Below are experts of layer 4 (counted from 0) of a mixture-of-experts language model. Rows are named router (the router's row for the expert), gate (a neuron's input weights, with its number), up (a neuron's input weights, with its number), down (a neuron's output weights, with its number) and show model dimensions 0-95. Each number is 128 + 24 x the weight over its row's rms, rounded and kept within 0 to 255. Numbers have three digits each.
After each expert's rows: "comes before" lists some tokens at least twice as common just after its tokens as in all text; "mostly gets" lists some tokens that are sent to it at least half of the time. This comes from a sample of Wikipedia text that the model never trained on. Tokens count by the router's weight.

# expert 12
router:104119126139113118134086167164136126124105107111158122158124148108103125122142137090100148129185108114155158157147106125172091162127179132097099146113108155153140163149080133088097148158149112147120121108136139129163103113155134102161135092101121116124138086160146108143146121089163127131
gate2:118116102135111129115134095137101093136089127112093155062180140103131133089125146119093137141143128136158146113117093105108121158083102198133140132132149133109150146163124132135165124167117112143149175115139138102095114128149166122147147171134102086155100128130148141119128138132137130175
up2:107126130104134112116112119154136096143156154092124149111115171143108077102120125119105145154177137120126139100139125119137117144128116164068113117109136190149179161138151141134147140138148136124153180155141159128144135089131118150179126130174137123095149111171158152106152103128143115096
down2:122113096140144086099126124112104084116122119128095127095119150144115142148083165135139151112130102098137083099109080129092154113140117117090129136146092137087109138120107111148118127127199093159110139135133115113164104102122142159113124127139151084104103152135182105137097136106149155097
comes before: " the", " a", " as", " well", " an", " his"
mostly gets: " for", " as", " including", " such", " For", " like"

# expert 70
router:131144113138112124168097132129133125098119117167108133116199119082112127120142125111109114132124103108156094148138105154144156121142107114168117123200117140128187133107088144095159144119079133161129099153153115130154159145136144146155146089120138126166145104142122100123132096149123169118
gate0:123171148089065140170095125119141146133098107135123136161168154091121119111120155113114105119134136166086150127084124165151109091131106140154139114135112127092171137149134145156159153127095149170133139134108101135128169175153143119154088106117131121086135144148140125154098125108156132139
up0:119085101152149116107176163122148118142135118128140106092093126199148118144100085124124150110111141145158149102175122134127166127141153117092120147095158113175095143130116111117123109147183117099111133130088164131103096116123138158100149164116128160140103140117120142098102123123126103154
down0:117101098151142104132120124140107128123111120177122130096151133165124138098130126133143167088109117135158166138134137082142164117103143168146123133165125080112113125149098147198115163178144130163105138119116131124132114119144125160118146136098150142145079123114102132084158160109151080150
comes before: " |", " in", " of", " to", ".", ":"
mostly gets: " play", " Cup", " Championship", " Group", " Final", " run"

# expert 73
router:096103091130113095156121169139123158103096127138145127164161144118085122159136114124123115141142146141160113113127124084160092176142171119142164145174118097140132143138072107108113123150082099169137131103127122146130129160140128118117102113112092105146111111104163160138131071108146136139
gate0:118104088148102140111117141079153157114129117151148158138157136121113133114098132137148148076128128145110099153142098117095143152126142105098107117127115120120112141109122125101124121158092104115075157126083116139114191144140189103139117100157150141117140131128157077097168097105116141164
up0:126120107120125098141167148135127118153111133128086091153119113077134148178095131187135121180124116090136131145163149111126088142151117153110136133139141138171127117148144094170154131140137106113124152129102120070162155113118139085124158121166103110116122118097151077120122107132154144149
down0:129113162164169129136143109147122119080151092118118104103134092108131114091152099076179143127088124094130108139128152154135129127122120117113157119116112162096113159126081119121087136096132148131134116141088147130162138099080148123138202138142078110124108109119162139130143132115123136147
comes before: " |", "\n", " and", " in", " is", " was"
mostly gets: " economic", " expressed", " causing", " raise", " community", " Nat"

# expert 49
router:083125126117070138155108125131134126114118106118146140119148142140121142162114112126122125156123106139124150141125109133155146192109132147096140167168080130115140155148058137126138143124136129129134094130127136135121115150139174072140135130153103098161140134113177140098105078108098177160
gate1:089145118132144122122131125139129104144133178118168133146134144138134139140150120173178125136136152159152116137125134202143131135129179182115147145120120167148147105187101108118173126112112146138092127104103160162120148166141188138122097154129104088143117112125139129124124108112142135152
up1:108143102160123149127109135158145085145168142117182140149122110181149136138116121157148113139109120136139108120103141179102156134129173181094144130117144135107117117167118103140160153121143139127077140089131161162135142170097183143120115110099136115115126153135162111157116094138131152152
down1:122130140107155130098125096083089107102114141126124130137150124120145103102142136156110114181149159125149131120142180090098126127108111164150125136127174090111112081107116134151127146102125111155134078167153135118133179135147103134111129122173156160136141169069155133134151108099130117130
comes before: " the", " a", " his", " an", " order", " which"
mostly gets: " In", " in", " within", " Country:", "In", " Location:"

# expert 22
router:112106104144125118168115140109128159063114143179133156171144160129126120135108127143096117121155114112112158153131125082145119138157165130100145129137119108144141162111094128117125163179089132147144144154112161179088082121155129094100123116133123123132118100128122166138141124096117184138
gate0:125116112136133141118126124166067117097130104115140182130134142127110136099099080132155117107138080123101121137121135099129088141182201159134129134127139144099155149140132146089160142147111123098146154122152138127112095109153127126106107131139116144123070112107078139100170155136128143115
up0:134148099115133151129092115182113171127126161164079152141125109166127125125173140184136108152152124105116159104127153128169129122122133107134143115089105125100158138120139083129095130073121129165143144162115121117110110134163126132149141085131138072123089150122099152148128133132113105165
down0:140132073150135129107159099143118194135114120128120147146166127105135113114145110175150138136137161134148132098085157118121148099105125119149134119101106120127114095137133110087068120136162121163141117119156104108145130102128152136115146151108155131171111182067140123141092119128108081114
comes before: " was", " is", " the", " he", " it", " they"
mostly gets: " that", " it", " which", " who", " It", " This"

# expert 51
router:099122097127092100168103156141149160094129132112148143164143159108115146192131136103130122145131145129155120121145103093130120161160173117113178134131114104152117157156067113091114127161096120177150117116135118135139120157133118095137102150084141106144118101099143161133127105110154140110
gate7:135112126114131138152149130118148142062116115118087095119123137096157132117112110120114120118115109117147151140122099155128098105136067125111093144170130105169146105150144160136138164128083123122110120125130094107071119140146148153112113089063121152136169143142118142145176142136173155130
up7:150158171146154151101139099118160123101139108131132137120112057174123097140106135128128118105143102097156158135101110132130106120110091141139162126106125154070113132116114164122121120167136135126102099128099140134090116165116186101097108128101155116070139147133117122106128111115172107133
down7:140092146136136147099163116095131152143151140113136108124111136121167103125118124140142103117127066160151128172178124123142111182152093143131120163102109140123109126135155137095168156121119167096152159093154092119150169133125121107147112126108143154140140188131126159122135180120137154101
comes before: " |", " is", " –", " which", " (Japanese:", " (featuring"
mostly gets: "\",", " Some", " Jim", " Both", "\")", " Fisher"

# expert 104
router:113128112131109092176111165136117179129105110143145128158149143116123107187166139119128105114146131153143128128142085065130128160123129093125167124125122090137116143137076118113112096157110090155127086117152125103126104164152146106122111128092106132143101118100172115115103101122130116081
gate0:135122082161083095176147150121166096101164107148163129137151119094143137126152163158154081091112117121143105112119104153148130142119132135104140106160107120177167156122117177124159148124096141164097087161145128131098151092132138118158117097113147131132117118122147134160130151126126137098
up0:102126112109142131129149126156139150138100128108107159120130131161143168174110082110044127144153121113138125129141150153149089132110159125095113126125145148119110158114146103138089125124141160060147120074123127131090129137134154114133160096094153136121139123134123151087154134155135118181
down0:120129128158083106137104137079129125100113142186136165124103144084122173124167149127161162102117104123140131115092092133181126129085129127099154096086053115152137110148124125149133092118123091108143104147110085150153143133115120111144137109148130116130092126132108155133124116119113128116
comes before: " |", "ay", "i", "\"", "le", " &"
mostly gets: " Is", "ay", " training", "ink", " Bronze", " Hay"

# expert 71
router:090113088134112097140133150122138156109105126137154141155171111115098152146139140091132137151135129145133135136127104081157107183116164132122161130151102076149138170155099118101093119159097089168125118113144133139133115155152133105096098137104125093150122118116178135099115068117133148123
gate0:142115122138129130166099134187131131117138124145153139111167121112143145142088169157167112128140114145154084134131077132137154123146115163117140143126155126138133125127136136124166175116066133082132114124168118150121178157136084114168135088103103157121139142164136135132127148150158162089
up0:126116113136159145151133107102141128097089129132176112090113124123124100176138172150150149141157118134140123169140148152110123108155146070110114119114122135105116086171108173103110122101140156134147185122180125109119132091081131135125109124116113081173118123123122145137132103108107157149
down0:150147121151190154118105116160133169121123124150134171143132131147132140082145096123145134119066115107137125106161107115152143129084155136130122132095149144108072139094077108105090100132079093075132149120128095108124135141143109167137163124128124140123141125120126130123136116156097092114
comes before: "\n", " ", " 0", " 3", " 1", " 4"
mostly gets: " took", " Peak", " take", "icted", " Rating"

# expert 77
router:111123126157115108188101125139114126090113131145147138143122137078123133139157157103119135162131113121142087177166116132138124127137130172144151109116115093175158131165083125156106129159073074143132105123174125134135147121119152103099122118084107114164119119126152096110168117112150143126
gate0:142112116127134142099116135117141116126118125131125141149156108163089119157139109138120125132165121182152102157152121138130104136139175076180129129133128124095098129143133142154133104107076094135111150140119177099210145122155161117129176169138136114132127150153113116170131115117166152141
up0:127155121120129165096112134110055134158166110108084144129142124154105096099107122124160128140133160140123137070085164145146172139091143160104109154142144127118097091139136108116105101170133135167140123125100132092147116111151098159137133118118152144103103129118118120145107170161110118155
down0:122102133116130119113154113129119116141168118185148088141117125167113107133100147200132157096155124137120152145120126121111173114134174090100128101136120120130092124141110096096142099139153138115076154139111128136164120138156144139138141094168112136106056121095111136104156143112111147114
comes before: " |", " States", " and", ",", ".", " Kingdom"
mostly gets: " American", " United", " States", " U.S.", " US", " French"

# expert 114
router:068108111133093166128077128128134109109100102176153157170189109117144160167106124107129152132144111116123111128144069112163117103102158162091125151127106100148141128120142127134171141117082120113129156139152152128139129146164153139126083124146102103143126122099146111148120123137120146110
gate0:120136115127137169164165097166100127108109148156120149112152097125143158123150146108151084108139146116064115132165187139173154124142106124138104121115126125151140108134135101108116127154148157097133143161160146166145100114107137104154173144150140114141140130145134125135104158169091159083
up0:185121133145119115105094158103120174117121064124125136139141155133116112118115113157143155120135114131128131124127130147096158140111133111154125126155144119087142154103130094130102126150139139149138119100071108144169196150174125133099065138132087147141137122128111146126170082126099140120
down0:111123130137132116112136168126100156100121148107135176103136145156158122104114107114136107124098087135145096137112137093126119137151122147112164119146106152103132139136110140159116151171148065156144104127128129131133172136114162138126123134106192156129091145128101112114181159082167077151
comes before: "\n", " The", " He", " In", " It", " This"
mostly gets: ").", "s.", "es.", "y.", "ed.", "er."

# expert 17
router:091122072164126138143102155128157156120124137152131117190111137114125149134129153128099129162098133148125103146140097096165122160123139147063130110129094135128172148149091118149161153122105107178178128125161107120163088170169109133118113099138120141140135102148134122122136124119143148135
gate1:108118094110111161111108139154080107139116155114109141141140140121103099148126157122105064136119118133087115150120111142125090142160134144119127138122157141113120124102080142108130082145098145110196127120138176116150110139130140140102146087132145085136099127136133070087167138110089137117
up1:139111131153143146158124129114134148117141122098128118154145165132098085157192142098142103141130171131119098143162119127132091111152114083174115133130166128129178156165125134095128085157089099118103128122173136167092139096119115137121085141135125165127127121141123115156132150158126149089
down1:136137126138130142105088095064086145111153114123103085128134095156100112087091115143132086092174084131109115107127168142160116119117092094125128157112120116125114113169094116154104170107109080116139121134098132115157104153137132145080120167125131134108150125104111130146133154111121132129
comes before: " the", " he", " a", " his", " to", " it"
mostly gets: " where", " when", " during", " before", " until", " following"

# expert 37
router:088091090120101100170096151147118160111074136139147120149150148142111132178145125127105113147131118141132131119153118099142120179122158120145168142168104088128137160151110116105109139142099098186138118111145127158132116137151129083112117144075112111156140102100156143124135084137125153147
gate1:134111072178151107132085123090116167145100106099111142139143136105142164113111093134129129150121159122133117127156105138148152129144150120185102128142128111153141125093077157124152160150125137140141172104085132121133128157136126121124152138109088089141123132095160113184141142126173097140
up1:123115165111103086137147145138124099141117095140199159117099117110067128120122133124137137113154121144134148112106128113156128126137119093125166149108148114114136145134144128155140115097123126149107158145131080099185152101125135084143076121144138176132109139110131147090091111108091177119
down1:117121131080112138174093131121089138126126119111083089154133121129133108137137138126160087113143114183113106141124114129134152117108138161098128121189108128127135136144091146169123092087155132093157134119129108112124118167165115174130109154106124135145105139127098136119101150139061120176
comes before: "-", "|", "\n", " /", "|---|", "Representing"
mostly gets: " resulted", "ability", " Color"

# expert 95
router:131085084114105113161119137140140165093091096126135136168144127098082112167161124125110120120149142148148094121140133105150102158127145139121173118154135095138131160141099141102102133181090096191120103121146120148110119148157124104116107105109104107139138115100152160138126098091159145110
gate0:094108078174089129177130149088122136113119104127136159112192111097147148139109150127116154090132128110180111158136104127130127140112120124141161124130114122126154127144114127141146144144101130125171176135131146117119125143157097128158113138170100124161097156068112159111123143112142150173
up0:137132094163133122097129105074148106144109127119084116099137096128107093127087168118122110107149146088127166117110125113127138086079162105089123120138134103124124151138145078132118110111108145118100118141140156107103170158143104117153146135090108111094136092098119087115133113121097169095
down0:133125141121157139101178150072159151122123156083159163148097158125163132116140119108137124108173133136123108119142100118100120124127102105097120132157126127166115130107157115098140133121094093141180106141142108145124184155113098095142082097166139127132153172111118096120163156136124138142
comes before: "\n", "′", "°N", " and", "°W", "″N"
mostly gets: "5)", "oci", "2)", "rogen", "8)", "ism"

# expert 85
router:106090105129087121178130138140114142103105092140170104142138102126131171138169123153128120111173141106154116120131115129142088122134144171136132182164143114157145126131126121116164155158060124101143111106150106089129126158140121085166104127098085136125110089129139113104161125127127122125
gate0:132115084133076116118139131122149072095122165206100137142111120144108147136151097134110100084168121103122120125131102116134136124123115152106161101091115140136081143136161115110161172144118118143133140096128133125125147122146119130133147084079160163164154113124122105099155138147140098118
up0:143112152133144151134117136102116148115138096046158114121153141116173098129118161132129148170093118144115134140145117144140147160091167070136084109148137151119163150103098139150067084133137168107115160168103153131101133148142131132113120140158104114110123153122114131125135135123110145157
down0:123102101139149110095162117121143123129113144146121154131162183086152107111166125152125153125156108113101106151113131148113185134077130132114113146134120169114116132085144124114186140103173132130156138119138149119092153135123121134143173123103137121185129143126120166106126136077124084100
comes before: " |", "′", "″N", "°N", "4", "8"
mostly gets: "50", "40", "16", "48", "14", "15"

# expert 118
router:120126090182109119132122136129135102114137115134151141102132143118159136104121131084098125140170086140134101150108087163153089118135139137147140143208136117092118101095152132114136130154109153124157133154159153115118116109152182115125091097082102113186117142140156109127145130152117131139
gate0:121128121122110131095132178108097116096158110142139129152100176129136109108130122083169121080140167076104116142138094115133091139110125127131151083081145123126095079103121166131124126168140119143143184132095130113119094110136108112125113131129159141153151136090128134165160125156138100141
up0:126126180148134131179124094166145135116143100131112133071164167108118135105145168140138122139127130136149118085145118113109130146130106148145126199146129133125139126156098110171153119125189165154090153132148165115116149170119138109149122149168116125109117113148098120084117122109110108124
down0:129113123085128078166116075167134110143147103142123127148189088135129141112122133152166130125115160147083149135100133117107150123149158109093190110137132150117162123107106132138106123154163112159158116123172143101097114156112162135121174121102143134103142094122134132099132131104121100138
comes before: " of", " in", " for", ".", ",", " and"
mostly gets: " place", " President", " Minister", " coach", " Award", " president"

# expert 18
router:070119090144105137174126127147131102118128109111168154148182149127119165153088163100130148108147134153124117144164142122112155150108147137118141106127142130134141138165095113118192173175155112128110147110126120128109146160130144111129134129109160133126111111148157122164115115112112192086
gate4:158180119123120117162115124115114132134093123109143102150131129134087103180110119106147131160124103155096083114146135139121129139126135092147139142129121078115131159138089129101162116113100100130156175104125142140153108123141131108135093083152109129123112058125138144208137128140159128137
up4:136079138138129113129172102163148153116116123164106151118121121134151143078173130140126127122139120097155132109102124120152104084107124167113105134141104146135140111102183081133124144127120133120075064150175122131120107159114104155124140109130115137142154183135105122067139112144144133140
down4:148111085146132099116125129132134187131113152120159128144145123128134137107142106104139145090172135115163125146092060069153103073113142127111112154141173126140144131139128112129105103147098147167162141130114120106176095125081131156122099110111134126117122125119114087133153123116154086131
comes before: " the", " a", " his", " their", " its", " April"
mostly gets: " from", " between", " on", "On", " about", " around"

# expert 66
router:126098099117112138149081166114098092129126077132148145143139165108142129130134137108143141089141126118151135186121131135169094162116166134139141204141130107138133156153116129142163124162112137153154105149164127125153112157144124082113124152100086121108104119168134122167095124151119134145
gate0:154111136154108143137091084130148148141122149130136096144139133165111111163096112158128120080136116137133109147119127145146136139113113135145132135137114137162126147165132116152102115156111177121125158148165144207168144133108131103144098115177161129109123092153122069144143177106090141119
up0:156116107107137141110130141089130100167127145077177124105099155157152098074101173114155151122115174122147123128069106138125078102143125116112116118127168120146123112101146178128096083153169101119124113127137176091130125125136169142134138120097113131111132134127117133126137127125123142160
down0:121118151090118127133144122131138107182107087121109150117148123129147073137084122138145125155158168156105107147151105088111130150129138112122143110124148183142142154140124096114125149134101050112129142149140146132110178120161153096128141097093119113156145118122130117136108165121076120163
comes before: " the", " his", " a", " birth:", " its", " their"
mostly gets: " George", " Lord", " Saint", "ocese", " Prince", " King"

# expert 0
router:094096111144135110135102172144137153118090104130155129163154131110087143180147118113151114137133125135139132139144102099177110167123170118118159136143106117150141149134117119093107118163082092167128125113133137157110131145138116077106136118105095100147123107091183129104126063131130139132
gate5:103110087124133103110124138131112129113158133059136128108122127164156140116082112097097072098189110132124113139090125124147101094185153144121113152154107131091157095121131117123118115130083127132115120107096122108124102119147141132163126130128128110133121141116201128170124128138105114098
up5:093120104144096111106143152132107158112123151116097081189054098116110116105133110117153147134132157120148139114128116124117116117151107135120108112117088152128073107115122117137141124124140145152109103082116084113124094152117154114134135152139175088122105162128105149090073117133107136146
down5:080191168095075095133121143142128148128115158131135111134134099145161119134171133113143138139137147099147153115187149097134144113132121130142159139097148126148155160103157146147157173101173137090136120159151149132145155153134109145173140101153132130079117133131112123123121114102115095143
comes before: "|", "-", "\n", "=", "|---|---|---|---|---|---|", "|---|---|---|"
mostly gets: " cont", " sever", " lik", " Common", " Lov", " mi)"

# expert 69
router:119099100121108078169120177113144170138107132154124145177154137135099146159154148119117126159145140145161125116143111094172114178137178130116175136160120081138140136143086108102100129156082110153153114129133147148135133159146111123127121140106092122137126103109147146139117091122138167147
gate0:152136103131142111164135154132169161113138126156149120117082138120138162148154111107146111141172126169179149139079113122106143136099114104107139148146143143130130108088111133157127128104091133104142081112130181116139077146163115116063113143122150151119104112149127105147166117144151126094
up0:128114098147124110156114087134125169097130166133154132147160133132155115173108114113114149120135102141119157122164119122161164102086142155115112125131142178102126164151135148115172100077136123155101110134111112132123169143123132134128091089137122100133109146175084092196133123143142128121
down0:119090166106113116157132085145143096138116172111121145096118168129102135132119142146123149124114115087122142145086170153117080138126113127142186145123146121105146149109112090136145122139124188157130116144106132161125100183079129111153128128139140120093093130143127177090135140152116104135
comes before: " |", " mi)", " throw", "ocese", "amo", "–6,"
mostly gets: " Li", "xi", "olin", " Din", "ough", "iven"

# expert 62
router:139156070137126103127097108101111143088124139123196146127140131072125131144132121129113153143161131133164114175132087097121109122119140164127165149183114143157152131129154115111133137147074101125155100146134156130109121132135152111116088108133132112120119123135159131161168088146158167123
gate2:134119131178110139132143116111113088138125102148134121140131125141124109148085151162119108113142088151135109144124105120138123129128128151110123136149157107124155168113150072136123166147185100075077165142089114166139172150115161131114121112081149110128174087112131101163114106122127145149
up2:098091144104126148137120147136112179124143145123151132118147090108151127101134085122132150131129162088110094113152133093125111136150140112138106128129122116134080132128113177127087112132150131175161121133170149146072110164148104121156118140173066149137107142141166124111082137127129163110
down2:119126127136135132138154103117148110127143135123162158134147121153115169161131176127129165093174150142131106103150134166127148107085133129116131140148100124138133165133131141092150152129111116091130152096136085190153141101170145133171147178191130143143113155095099116123130146104142129164
comes before: " |", "\n", " of", " is", ".", " and"
mostly gets: ")", " name", "]", " said", " century", "s)"

# expert 86
router:129119127125100120139121159103128122123128149141174167161133138099117146143120142097161108078122078110140140141121151117129134106128148099148147135126108128144120190121138135091138152185138118156148144172192098131132102136157157112137107121086109113141125166136153090133141135154162172085
gate0:087129151173113122115169123145110115111130110102142143097159168142114093161129142114199139070123117106125144129124147158106100111119125132143150152088138155145123133101137094118153150153121152174117169148116153161107080141104139150133097106092140110148093132127124115143140130181138117139
up0:111136139129099142099142137149095156109139144104097158124140145152096073168148132109151133078105136115131117121144142132129139144130133127139094116100175154127159157131139113130169193143141126162108182127155106137079106136160125131163122121073138125139124113090112099137133156156088106108
down0:108142129117168141148139115143116157158129139072134163117139148161124098152147130154159154104112140130089107144091150148105140133133134135141121125104118162111108134107173097156079084114121153166125141174134113121094146129141160105087136143148158131121098162151140079146118132145126085075
comes before: " of", " in", " to", " years", " were", "."
mostly gets: " one", " all", " some", " people", " any", " both"

# expert 63
router:095102107121115129132104143114115134123107138167134140122207123142095153095131142111110165152131155169165107155153105131176122183130182153136161146166111153122114154145118148110114152149100088165099155102144139140094123131164134113149109113104115130155134135096116128128138134095101132122
gate27:122112116115136145122103133088128121124129129122138134139150174087120175154119102122102163142107118160138126111120139112133120131130219108097106130154138123173129100113080132122120133110112051138088114100150106160123110131118144147113116162118118172119123163128161092149139086130135139151
up27:060151125144147093121138099105138146113125112114138123137148132135137152123144110143125127065112132117129097131112146155134106141165154142099164157120150126178121141141165140092117128145154154105117115105135103117094124138135199099153119162153164172117128131131107123115141169128145190161
down27:110137128097131124140115116103147163124117097097119142076126106137116125147150129162119164137137163158113116171139140132143135150108117167116121091151174106115116131170137160137099143133139108134121120127133097066152100089117130105094144101114174054121182106136140125124094092117134120133
comes before: "\n", " ", " 0", " —", " 1", " 3"
mostly gets: "|---|---|---|---|---|---|---|", "|---|---|---|---|---|---|---|---|", "|---|---|---|---|---|---|---|---|---|", "|---|---|---|---|---|---|---|---|---|---|---|---|"

# expert 61
router:073114106128109154135100135128141100102100109160147166165196120136123160151111133114124139129146097137144115140149074098167097095095172158093139156134119102129162118115134151126170145117074102119119142153157155135132142146157138133129086108136113110148111121109151089137128116100130126128
gate2:135101070123096115128097115101110108136121139139129088105105132121181141095065138151140137084101156117106145161142149138116076146135173141132111119111139069137163096115151086138115129098154115150153137107110126101150116111115159116131132123173111113087107135112123082131151143135132129137
up2:113151136121110171170140135179124121100122156159136095118156099127119117171110147119125131102152116123121148099161182168159130139134108161129116164130083128143124151130129119154112157114133134157154132111119109101152145139152191125134160143161110132140122154129102171126086143169143136068
down2:180136133113152108126162130106113134149138100095152120102112104091141122120128115127118119094096152107114125088174130140111139127145124094156103139155161100176140099119126072147079126178151164113118125097092074129125105091118132109123134124132109145117162115136120112123141137177090163144
comes before: "\n", " The", " He", " In", " It", " This"
mostly gets: "ing.", "es.", "y.", "er.", "ation.", "ers."

# expert 2
router:136133143133125138147114164086112111122097089124130140154154090102125121170113128133138137111144099146168097117135142135155092107137124132151150158189083113151114125136093124096149142137104142140131105160139136124127131101117178073085098106087122146153080139147157111149133118112149167172
gate1:107128173148145134122102156127171143154121121155103100127105091157091155109106125167132144100087120127130107112111127154121085075127119125125136149169100130105138165151159132107168138132115128148121138129138168132101162147136160067106124136134114156154094147123108163179117144137112166156
up1:153138147106133162137094181129118128134120087120147143126104111159105115101151134166088126113125127058117151116146106120159156128120191147126084162121124145107104130149105142138114130132120138083104147089160125100104172104159136111128122143097153139145137123112082127150100104148137106169
down1:113129082114116122117060111140165131132102107075157078121109127136108080101161160152117119100143144148133145163121147130115135118170107118131122131118119164130115127136167110160096129109157089125117134151129129110124151125145140158177127146120177127112129101130185107104145160163103107111
comes before: " |", " of", " in", " Party", " and", ":"
mostly gets: " Party", " election", " Democratic", " population", " Games", " Council"

# expert 124
router:111108111170103136142090189131148130126101122145137142144159102107102132126117133128140137141149132118158149131153076092134153153127148128099173126169122145132148148177132157123167180151085104175125152116157125100103106153114132078114151149103109103168095137107137125123131143119091141135
gate0:167144120134135137115131118120141090159116132106111154154148135101084114127146178131108111156149140140172140123131091101144159143146109144104112127134138129084118097156129130143157133131074117143143151122178147072099101138141096089159117148128145101112112179109102132153117125067106157145
up0:126108124152146086120076090149145137164112118108092103160124122112148132110123151105116093125154158152121115113090139141131113110136117136120122116107178136124136118136163172122132096097132087133118127095137097130080064092104135120122123169161109115159154150134151106144105111080113165158
down0:165101158153123159143156123136163106154131137157173126142141132057084129113134095131137115128160131106091121148128110118129151126144147121108180144168112130129102117136135130161136119113091105174136125134136117183116075168096128125121168121100095135133092141138151138120115111147097084114
comes before: "-", "\n", "The", "==", "=", "In"
mostly gets: "==", "====", "s==", "==S", "==C", "==P"

# expert 113
router:138144111141116113193133134141135140106132075118134115166151140103102153129117125122114158159144107146197113120151110077185140130095175137149151133151114088129143116153115114084140120153086113156146124114151109119107111113158113088127088097121107128157127117136180119130141118129152131143
gate0:073130139114128148112113126167110114122090131167175139090185146103145150126155131124115114140149136141130138143161086109147084119100146138123115149114128125146128126127145161107151123076127130155125181104125134096081091147179121133137114094151120151140083118175159152144152131134131153129
up0:131150123096123135096143120164110120133083105153160130133162142121118154127167148133095125144146152111092141129152099081143122110105167143141130147087114108139144116106159147124148119057096124176119183114094127108077077144152125108137120080141114123140102124139164144152141138112137134136
down0:135154117107107100100105137094121204120107102188127148184118124108117098113136128138114105145141157106141111126141111111135114089113143161135145105136111151143149116125189160138161098091102168080120159128153172158121121130085089109125115138134126118148139107136148138147129117124133114103
comes before: " |", " and", "'s", " was", " in", ";"
mostly gets: " City", "ford", " London", "ington", " York", " Carolina"

# expert 101
router:108123141153081097146103125107104093104113144140161161129162130148102125138116099075131142090134134135178139135147113142145094158088166153124146138146094121117122150155123144101134147136132095146141145096143137141137096169144157094136073102135102115163101124098125141157133148099168169106
gate0:051141145162130147138133086124165094109152136126158102099138079133116142123119111107163132111148103098161153125088111149102112128118138099148123129133063097093124150110150135158125131106138160125125113124190111119146177143132126099151103143119089122139105113129115156157107133147151139107
up0:142134113099125126142138131102137151159130140097194086083149115109127146136192083109160145108111158128127163109097126143105117165178137159102104134165152125116113168102149115120103108107162131129154143101094119133135131138106095150139102177149123144124109126103133134126131151159099091137
down0:119115148159099128109091153133078135108148166157151122130105108166156114182152124151123092144148126134164167124147141109182098132142109126086146113116123111120118106158180116123139135144134129103160124160143098128164161124135119098178139148146120146129100121133135172138089158128166094134
comes before: "\n", " ", " 0", " 1", " —", " 2"
mostly gets: " 0;", " 16;", " 15;"

# expert 33
router:118115139165126138139110140105142087112137144142139151150169157089132111143141130150105127123102115146182123167178098078153087164129136103146150104172134127160151166152087153131110137160090136173140115097128135140143112174166105123131141141131123135135139101118111113157142157093128170116
gate1:132126099133110193123097147099089132146128137109131139139162111084180128111154117123129118150157099182124108139133136119136105131101138103094134133144144146119121140153097149082108106150068148126104135146126153100073118142125120140148130139091134100145148103143165142123159130091066139127
up1:120122121125120086180136153114170147129133091133148173144111089133111145130098130130143127125120124127089096111135092154085131078146154145121110158135129125164110142137157131115128180131180082120146094140088132134101149135111159089123143102089125192137096165129119111122121126143135128150
down1:141153125140109133150098144102145116103108097138193151138108125092169145128135125151109160154118136176124150124121155117103107143158123142160103128161112098099127162128166137109122156160112116147111114129120145112092115091157100118108200152101162150148168128125137179097109124125091121127
comes before: " be", " the", " been", " not", " have", " a"
mostly gets: " have", " would", " may", " can", " will", " did"

# expert 6
router:128124074160128097162117128126122127105123120136135117142159135119101121144095159147141141089136104100180139137127060132116097122098154128128184139191117125117137148119136105124122169181115118127102106096144130104116124120156144089148109094116102087112133130143167090128151158098148125134
gate1:096103163146119117140154126108134153139109153139115118162160154119118125123140123138119142137156140122195131193103104158082092128093137136145148160164115138112102112162130135156149157064086125132139129124138129123097177154128143090181109117125139100112127151151118109145129165124155129148
up1:155137106116148120133136125165110085117139106131122123112126113144137145110131135143144137128131130145063120056172169114169160134172125121096094099097144115135150151104111127087146086184149158142132149152090139129140090128123134147103138135141112180145129095113133151128151106133096135096
down1:124113101154103140108121137121174130130143126127153161112103096134147094102163087127140098116128096116113089139156148134080131110098079128131113091099145134111133178164152106137150137131108087174144114156126098111157159157102130099182148107119129138116154134149111096109151170118142142155
comes before: " of", " and", " in", " to", " are", " with"
mostly gets: "ensis", "idae", "atus", "ions", "inae", "ances"